Experts of a small language model.
Experts: 128 SiLU neurons an expert, 2 picks a token, a softmax router.
Training: a variant of Muon for the experts, 780M tokens.
Below are experts of layer 3 (counted from 0) of a mixture-of-experts language model. Rows are named router (the router's row for the expert) and show model dimensions 0-159. Each number is 128 + 32 x the weight over its row's rms, rounded and kept within 0 to 255. Numbers have three digits each.
After each expert's rows: a language model's description of what the expert responds to. This comes from a sample of Wikipedia text that the model never trained on.

# expert 9
router:153126110086191061096130146098090096117117105096135096165127112089181197092155132169171100092144163117150044189171088117154141123109149138073179119114141120140112156119121192159111080153117174160139129121114141156118122195097144113178122173109146060117166081134148097182140135119114144093087109135170121089070142134147149106109150150157116132076135103137094142060186099124147126155104159126144137094106078125178129198143160112157141093149174106098153144152121079166115151183097069
What it handles: The article a or an after was, is or as in biographical definitions, such as "was a Democratic member", "is an Iron Age"; also named, another.

# expert 27
router:157159133113148120129175144165127154158131094076134154131111111168145099142078192085119074107080153105113082172112100116176052110126126139133161125107136106129149189125129080068107152112108142077094171088105128145145132102133104168075101146071158178074137089107145122123137052138105119181144096101121096179149152143148092130161098183114124066075092101148150134137125124137106166124098183126122148184147128099063104190137128116186169158192092126115145088062103119089086107104090140
What it handles: Sentence-ending periods, line breaks, list dashes and table-row pipes starting new lines in credits, lists and tables.

# expert 17
router:093139151098095110117099167143173109107130138138191125162166139218136158144109161130136160111159134102100169132131143124078169160199106191120068094108130135128112074139109163129097167096065114081137113145104097149154075112115106121145143128089104142174114145101118166138198117181144124164141121107134137170113123167161078092172120148163111105117169167137131133072093144198105106163108182150133159136128133103134052130125114155065132136071160123061155064093128173057124127076157093
What it handles: Final pieces of proper names and place names before a comma or period, such as Beckenham, Foster, York, London, Lincoln.

# expert 30
router:155132095106146168122124105110111109107079132117127131128141115123089105213113128133171165138150115100114210071107146140124116167157145139104159150193160151123184163143147147135113155087127106027079096152132137161106134117143129173153118175237176134141135145150106114110130104157223139154164090117082088081103151114177138154110144166082177169148093092173153163155160143095088125127151111121113112125131136198130156133124108114138087080096073093110130201146137114172095121116134088
What it handles: First letter or opening piece of a capitalized name or word, e.g. S in Snegur, G in Gouden, Ar, Kh, Pal.

# expert 4
router:121098123203120120114151121128158123106152197173117143103095185174116110160122114096126074113115115141147142058169160068141130125130131160114096047079100136128161168102138113136175143151166121129183134127129143163199110153110142119097113131138134130192144150172121130059171159190116152063171105112104143091126117105070108116131108084105112126137149128070096157165113123105160134145124124081117128100156148170094075156125192119123075134113210101122057130113106140101146156121220176
What it handles: Prepositions heading a complement or noun phrase, mostly of, to, for, by, into, between, as in "Department of", "attracted to".

# expert 22
router:104148160175107140125092096115121125086158159120130131101162053169149161145156102142073177127111082143097116137100165134132140079096116082160108094182100128187108105144161090165138144154141125099140137157129074149140192127135145097086198141200144184143167138079143168098154145178107151115143133141141163211114096124076118094121139193113133081146125096052105126121093156131142127153131171172112115164150155086153106099140138110106131101119146129113067149083111200119182142106192202
What it handles: Last digit of years after 195, 198 or 201, other numeric digits in tables, and words ending a phrase like years, century, -ation.

# expert 13
router:143148129114178105123110198122063077110126131071167101135113156132098148042150106154138149107084158196132168135140146094106134135167120129174156112184141106108132121125123158129099107129139117093159084148175070133149126101151137155159073156074113114137159113136127115198164124141141162106200153109114156135147088140136128126130111128169160145176118158142174170096179080143157057108111161059136183106049177073098141136106111078106137127107113075118135073121165116183116080098151174
What it handles: Short syllable pieces inside transliterated foreign names, such as ak, ap, an in Akuapim, Yap, Suwannakudt; also Thai and Chinese byte fragments.

# expert 19
router:131164060095055209098154111088132123160144139142137147099139075167155181183091124107128152124140131109108115125142132132178096157120101141111108117138141130139124090136129102107136123143138131103086141137151099167100092065115182153139073106214187104144134170103132184127136161188223139140199147172153132126082166074122165147167155151106139091149062149180153118124176126177084142116139140144122110169140121153139130094143103107082096120130109195061115133131156103164071164126100100
What it handles: Leading digits of four-digit years, such as 201, 199, 202 in dates; also the negative prefix un in unopposed.

# expert 16
router:115107158102153136166174107072111070085163089121189096109151099035143131150124115083153144145142126154154083112126110057136177128079116140130159175067144093115120098116101117141110153096152099124103064147113102114110181153132124130151118096144142079074118113141112107105081137120119082102091092126101172137113141170134140068165135090128117109089145093169176116142120141090151113124105095073116167148088122090119069084081075175152138135150163157118064212183174107101182125108100086
What it handles: Head nouns of organization and place names, such as University, School, Board, District, Court, Council, usually after a modifier.

# expert 6
router:136113156136164060134061184189100111159097107140099114133129174019176146083166108155154098126092121139122067059166150111104124132101099155176179169105153109061159118069131213120149123131178149106103099140101097111167177137129130137111088114087127113122076108147122101101117111075094108161083095075109134097126132164135089167138123112129153145155169191101175130144109097102079141123106084136115125076127137108138123112114134129150145153123147108158156205187159126074125121124101108
What it handles: Last piece of a foreign or Latin name before a space, especially binomial species names and places, e.g. nubicola, sedlaki, Davachi.

# expert 23
router:160133186134183075120092109151108119160125124094106136157146188000161154093127164115160076153092159153131076095189109090110171156071160161152151174091130115085158104095066206127170123083127139119134159109102108126192170126083085104138090111078095132139118143160132085130133082104121112097099075060126145121118117176098073150131127110131130132092135166117141133164075111115117178106139116140108143102133143129150094132121106159129183136137147123151147136180170153098143099160095115
What it handles: Last pieces of person names and common given names, such as Thomas, David, Ponder, Shawn, often in tables or credits.

# expert 8
router:148201109221136106172121123136117090098115147130117101141142167098208133163116146139079165116077117086149156141103123096158073145108071076114118074119104098087163197139115155092147162151177122131169153161146125160137163192129133145139113137159139129118118088114130110056144140121079135114091085122119132156104105125078144143149074063130142163102123137122061158133185167073175167114115083171163174136158146111146112184143161147150153166074173147150124155081136128095154192162139128
What it handles: Main verbs, auxiliaries and participles in running prose, such as was, been, announced, built, plus object pronouns him and them.

# expert 7
router:135146134101110126087117133107162084100141081109084092161169131143120142081087020107106095106103085127117182174111151095123074047148128098141117101104110125158112131173073150128102095143100088142096111116148108130135083141130130106167130142053122118162129144131096147123111198125179057107120192162093131111140135105165129131108156112157122060137142110158183063111173099165069142185167099126142131176124114105123160070133101136094111148099111123113144105099068105197098128125150196
What it handles: Short word-piece fragments inside or ending foreign names and words, such as ul, el, or in junior, Saskatchewan, Bogomolov.

# expert 11
router:138116160105089179141160093184114174119127092090122075101080137209139143128164140143091089099087134151135095125127132163086209102093146165137161068154089152167104124163105167147129173198089148171095131108055170126146136132131157169173171156150170143114136130112152123161093068089157117057063140151144096064132141146120107147137172118089153100118119132141154132131167140126146086118123106111120126118087121111151129079176173137131070100151126162220154147147142154134121109143053107
What it handles: Pipe separators between cells in wiki tables, especially election results and track lists, plus semicolons and UTC.

# expert 12
router:125085148121075068077127125111113091171184131091200132074150157147175156081119099127157199090151126146194127140160144180108118128135154037160145147130099179107099131150141104145091127159109110164136135095142115122093114119163124099121145117124092121137150205131131133092099100118213167119084112172103098129113121121128142140132113108136101122096137120159102076153138130157112078153175165149210161086114137127104193171114138128170109082088155140144130173171141186211158167137088131
What it handles: Sports writing about placings, scores and leagues, e.g. finished second, scored, football, League, plus percent signs in tables and statistics.

# expert 2
router:144073155136140098186078143107118085122080126116128122160081107133075130112159133181148119139139100121098197158128099195085087097177128107105236149192106209088173124139156103172148091155101126151095102145156158082076148089166081126146112069092100114111116151150147132149164135113138154152098129111136130077087120123173107157079106099133137132174108101128171140110136156107132112111112163178168106190139137111095150061185162129123098132083087175099143111167124173155142100151102113
What it handles: Single consonant pieces inside transliterated foreign names and words, e.g. the h in Farhadi, j in Seljuk, n in Zábojník.

# expert 34
router:164143088117149205158156109116141155074086138156171159068145067155120127179128109149108145137161114091155050139140145157094104190104128141122117179127125145154107125081197083145138164124132106115173119121147121142109114155127166155103142111220140153104168147161130152173139133103117169164127171163126150184122185114112116132128153159078117137187160135150154141147093084084151097145115127091122074164113154199105132111092148120119112142133075124100167074046160181100101070171157086
What it handles: Apostrophes before s or in elisions, == heading markers, emoji or CJK byte pieces, and number pieces like 20th or track times.

# expert 25
router:148118133070080133126124184113089144177175099152152130118188128202112135102038129175084191136116080145101135165097095143174096107143109072136073094120072136068095115183133106124154159117109122121132139142170100137106113090111180141142108070113132149105119131128095160102122167135133127163183160163075150087132113134140149112100137114143101088112093238129077133109073128138158200129156172123111097111137101108187101094156180183102133139158126149159123111164158124152102111107100153
What it handles: Inner stems of long Latinate words before suffixes like -ation or -ated, such as oper, design, investig, regul, as in interoperable, examinations.

# expert 15
router:071102107102168167119125114131157132188099151144149131145160177017153115151076116079148097130122134112134091133154145133100206118075108116142170244111168128128182098159138167132164137107135105128132122116147176110133128117126112108138091134181120097095161094197166121175115114094199113110095089090155162117147090189170121134132133123118124108088120163170138122199064099111131095171115082079112137161127092131149162109092131111190111150139061122075135115123123134103107146138107144
What it handles: First words of multiword proper names of places and bodies, such as New York, United States, South Region, British Isles.

# expert 39
router:086137099175158164144162128146186089096075084174098129064086104123078134126194129070073135141151200113134129175152128111169101082113118180041122152155143151163105160127136115140171154137168127138145119155135118120097119137108123117087140099109124130168129139159118112105103134104105104173152117136111136148122170086095147095101110090072131103147122135084031132131159150129154105126116096162102159094212115131137173124145131178109130132168159139170113118129107078097190148012154144
What it handles: Conjunctions, relative pronouns and commas joining clauses, such as and, which, but, when, while, that, although.

# expert 18
router:115128156123098122122110181156164125114139172097135095138041089141125126080170107166139147161091136140090131126086103131150101178164115068208032129182136136156080146145155126118116147138106188076118099136097065113078119099108143144107145082102098162150114144115107192125155175172127118140123082106179148202112091105132086122160116148150153155134111144145129132157136140182138216161141147200137124124112119102127140115181137103064114084096133130079070127107159162153190111103137140
What it handles: Final inflectional or derivational piece completing a split word before punctuation, e.g. -ing, -ed, -ers, -ness, as in returning, Greens.

# expert 14
router:154174112109170176093095118102062087085155171111128155081132041064067131147120118117132034108123158117110108089150172159077160117127108127115085165191145093091112108141144122128154135088085147131092084116116124084162156172141131134159153142150126153076105155122085134121143103123147136223138148133104145094136113143200152113117173190090116122145176102112182130117099138117144094129101120108149105099150145143085132080072083122118119153109089195147132136166149164149128058137167082
What it handles: Single capitals and symbols inside chemical formulas, codes, abbreviations and LaTeX, e.g. the N in C_{10}H_{20}N, L.A., InChI keys.

# expert 38
router:152109156157163107128120162119143132123169139079122134144120168077162127057154120199108140113122197139108111168093078103167144138100168131122108038099109118154175149090100127149145124141102163138073077127112112080132133157130152109084133083064067147124104116142116127138151163128081133120075127101175212149140073154146132103150102043154101138169140153154136072121147092119096118140158144128110134101091144082173122139143168078080155191142148112121127238134111113112144076109152116
What it handles: Endings like -ation, -ism, -ology, -idae, and vowel pieces i or o inside long Latinate, scientific and foreign words.

# expert 20
router:147096177127144119174125126100156140075200085120092118127098072145119126126136147122114125137167123148080040147152190049238099152163121145188106098180074116159141110113142179128136097113086142119151080167117101096137159122080190130130163150129100155091140159154065116167123151096064152138117165142128146080097130106171116121139122147170069132179158178157141142143120086148095108164129098145145123103138107119089124118056158151126093135161116127082107168097116156164171093150127114
What it handles: Closing markup at line ends: the == or === ending a section heading, table pipes before a newline, final periods and brackets.

# expert 37
router:121079074167079130159084107129126140043136146155105188152142128158139136144114155073183114171095071115141086084101119171152111081129150119116079104153118123117078137109143088135088152172118143063129116128166123108138088157175114106113157105053195158116115166095107170185144113075075167172118141086143100157115157168087105098087181167152121159108123078087159117098088108108144098138119149124080100145130102135105167169163066089148159148093147111078161104116137169159146114159077112
What it handles: Decimal points and digits inside measurements and stats, as in 1.78 m and 282.5 m, plus infobox labels like Born, Coordinates, Phylum.

# expert 5
router:068145123137130137089140124118094080093178115153054098126151120061158148129105109117186149110145157144144083092118125138134082098086091136058108190049135120081160098131140143151089116126185140120113126115171142094161172126124119098133094189133120092070154095134140116062091128121119143103081107108132149179139135167109154110097113092134151154076076135140103093138218128161126159108106179133137126066105167120125087141116090084166127167155200111129096156156099135120129207099093080
What it handles: General nouns after the, a or his and before of, in or and, such as season, film, area, service, career, home.

# expert 33
router:169115079122177127114200165125096151126093154141136110115105117198111102179146160129130100130147128114134133130163133150094151100156142160133185124096126176163131072154158141119117144140061143150098084170116150107112162163156136195107163167065121155109102121164131068128085168133122135109102163171168127116123159128113134125140186092123093130158187127103139121169075161111075055139161058107123052080076089147150096082169095142188173156156120101192143082083148084126160118134133146
What it handles: Opening parentheses, square brackets, superscript marks and table pipes, mostly in climate tables and codes; also bytes of Thai and Japanese text.

# expert 24
router:044159155182138138146131139143111103194129098131083123110027087156127088146147108121067081101086147192128183148141073162138094095104172128134120146146091142144136134098136153084124169143044108149101105133107132132088101137141152074097150123147107173124156109120105117155090148144112130090173104098092139134102116043129154140104157146169141136144128135157107177141145140106104082132124168166103152124108168110086152151101146151209093078139134112175159094162150090055091150078082161
What it handles: Colons after infobox field names, table pipes and list dashes that come before a value, e.g. "Depot:", "Depth:", "= Title".

# expert 35
router:161116158153170115076087117126111121145143201137059111141118192176085168088154155152167090120145106158086164097191133109095067139157142155129163109149107115133188125139108101152101077090132123105134194119139137126141133085132133132125136148093153122163139144188093147117161119159103077079179165112146166147130111099097115157087152070100099147126129083094160128081129126184169141139163104098187080176111129140166113132104192175118100122160101120159116162153113094079166100170117231
What it handles: Prepositions introducing dates, places or periods, such as In 1864, in July, during, until, since, of.

# expert 28
router:086097083152145076104129093164114143092105094109131137133141196054163098088145149162161098114134093081154066079157130141098143115131112089118167142084186070115112103118097123096098122160164123176129122120190103094125081085133079109132184147103111111172121136096157099149076141145149170120055132169147093127174167135174133137139129152117147177114131186124099125199145088178115150169099155122122120112066115127071139153080141040111130135153153128099106164085107180131113160142186103
What it handles: Descriptive adjectives and word endings about size, amount or quality, e.g. small, large, high, average, wide, often in measurements.

# expert 32
router:116135141162118145115098081099142121147139152137164069085149191142094100099146117095141118089129126107130079155083114137118210149139063111051104114102079072115089139175167079114128111171087146132140123121156048064082122097139152128151091115134164146140123153095114172097131127075121113130122130105157078163102104140136189109200167076110118165142133141156154090136072144168108086144111086109139145131081148121061173128160146125190125103120131198116165082120087141151134162189180133
What it handles: Numbers and number pieces inside table cells for election results and statistics, plus minus signs, dashes, compass directions, ±%.

# expert 31
router:116121095137118164097156107097123073104152190121150164135171151076114151138063154033134163105177152158147203128104170109099141177146107137097066127120172086159164135141108159157147117076088117000144136100129177167063091110125125139152103123170151110126136152131157132150098151150219097116174127109077191098098137175167128142149125156092110134121125111183169129142120120102159136116142123110131179148137117119152171097127098113108142116132064128103134104160137092139149117123153090
What it handles: First piece of capitalized names or titles split into parts, such as Jo-y, Hol-lister, Town-sville, Bar, Mon.

# expert 29
router:123131119107156142129079150126153101227110062116116156122159104078185136052119126109115085079145141134100010108195145133140165087166155112165164174099197135094174111159098168205095149152143111186170147156116145100120148104186083191101103110116160116153145117146131125158124158092109165103050117127125141070150110141116133153157116073130129125121170146138107100124168123135112149092137091122136129090151099119112187142092130117151090126168117148142115185136169118104119147139107100
What it handles: Numbers ending a date or year, or sitting in table cells and scores, such as 4 May 2026, 199-4, or 22 | 8.

# expert 26
router:153127068162103100141148101160150231179106122149151131152073132033134119170092105140149141143117138141169084135076102123144183140126150095134163172107145137170174141105097154138148101108107118201157131117139183116176176179141101108143092122169117138122183076117166115157151124094177089114130063082123081116128145106122138154153116166093126108072142082102093146075184152123160122113146090087134147135158076146134142158133166066116099158170181143095143123143083148121070150093170136
What it handles: Articles and possessives, mostly "the" and "The", plus his, their, this and 's, opening a noun phrase.

# expert 10
router:124154097115160142143184134092108189104126061137153107179103130088110063130139110122144127134161062148099142154184085075143096094138135129090171148152157155172118136179124129087092145103128145155124113115151107122101112196118119166110148184080141140095094063104100076104134150170134122177181176171145133118127142104087184089131102156107094102139116076105106117131046170110156106083122108159149164114064106115142130126191167128100080102117202076179113126104098104128126203121144136
What it handles: Commas, and sometimes "and", quotes or parentheses, after a noun or place that close a phrase before which, but or a new item.

# expert 3
router:122151113153133114100158156166138118095096114120189157126123168096162185141158126111137187159147130145094077109157083139162118124127145177091190091099133107076128137147150172139127125173185124145167112151140137149108164111102152154188114124144121102136112130114115145086202120165069106069138174116145112156138127125115077185100105084115143070169164149145086174154113167198118227122149118156085107179141118200112068164121145126149147156132177140157099154162159050137112136156105184
What it handles: Auxiliaries and verbs right after a subject in biographies, such as has, had, was, returned, participated, often before prepositions.

# expert 1
router:132151140092104209096180152068137157147142086070100106107159146163060088116084098111119109153142103079121169094138162156117149125117088089145118123163102075119158098120139086175097112142148152114122122112081172109104101104080159174163125202137103119113090134134070129143069154119115150131092108141133125073151089203065164133148148090141118181142140098191116120106178132153130143176189125101102105110152138185172096116107079080075101138117087066127110119188155106150136134145133089
What it handles: Month names starting a date, mostly after "On" or "In" in narrative or in birth details, such as October 2, 2006, born January 23.

# expert 36
router:119121150078138148194139160092079122124154184094137211062095160145059123113131143144154176097190077059118083107156117118108099121074124060132161171202130171136119115144159138156130095076098092161135130140123121124107127134122112097115168143133118086147168142142109176117102100184131159127129122139092103094139135139155131175135158140148142121131136155059110074123090071112156129145134134090121131169084118140115121158121070226133112129139043100116115072153153126134193127108168104
What it handles: Hyphens inside compounds such as award-winning or co-education, slashes, and opening word fragments like comm, post, hom, mix.

# expert 21
router:101085082087087130173138083187147134112114140132132127083146138148113204152064150142040143122173139113126161159070139195149112117140091126121130151099125128185153126122090133100074127111076085113123101106168153116166118133151192115205146137150191080188125124134117161116114137103131110098135130159127114163062120119135169108155100130098084138089161130116173150118175138151046106132097105104152070119110138142204137114079144160064137148092163100143150130164087139102142078174109091
What it handles: Sentence-initial pronoun subjects such as He, She, It, they; also first pieces of split words like e-ats, e-jection.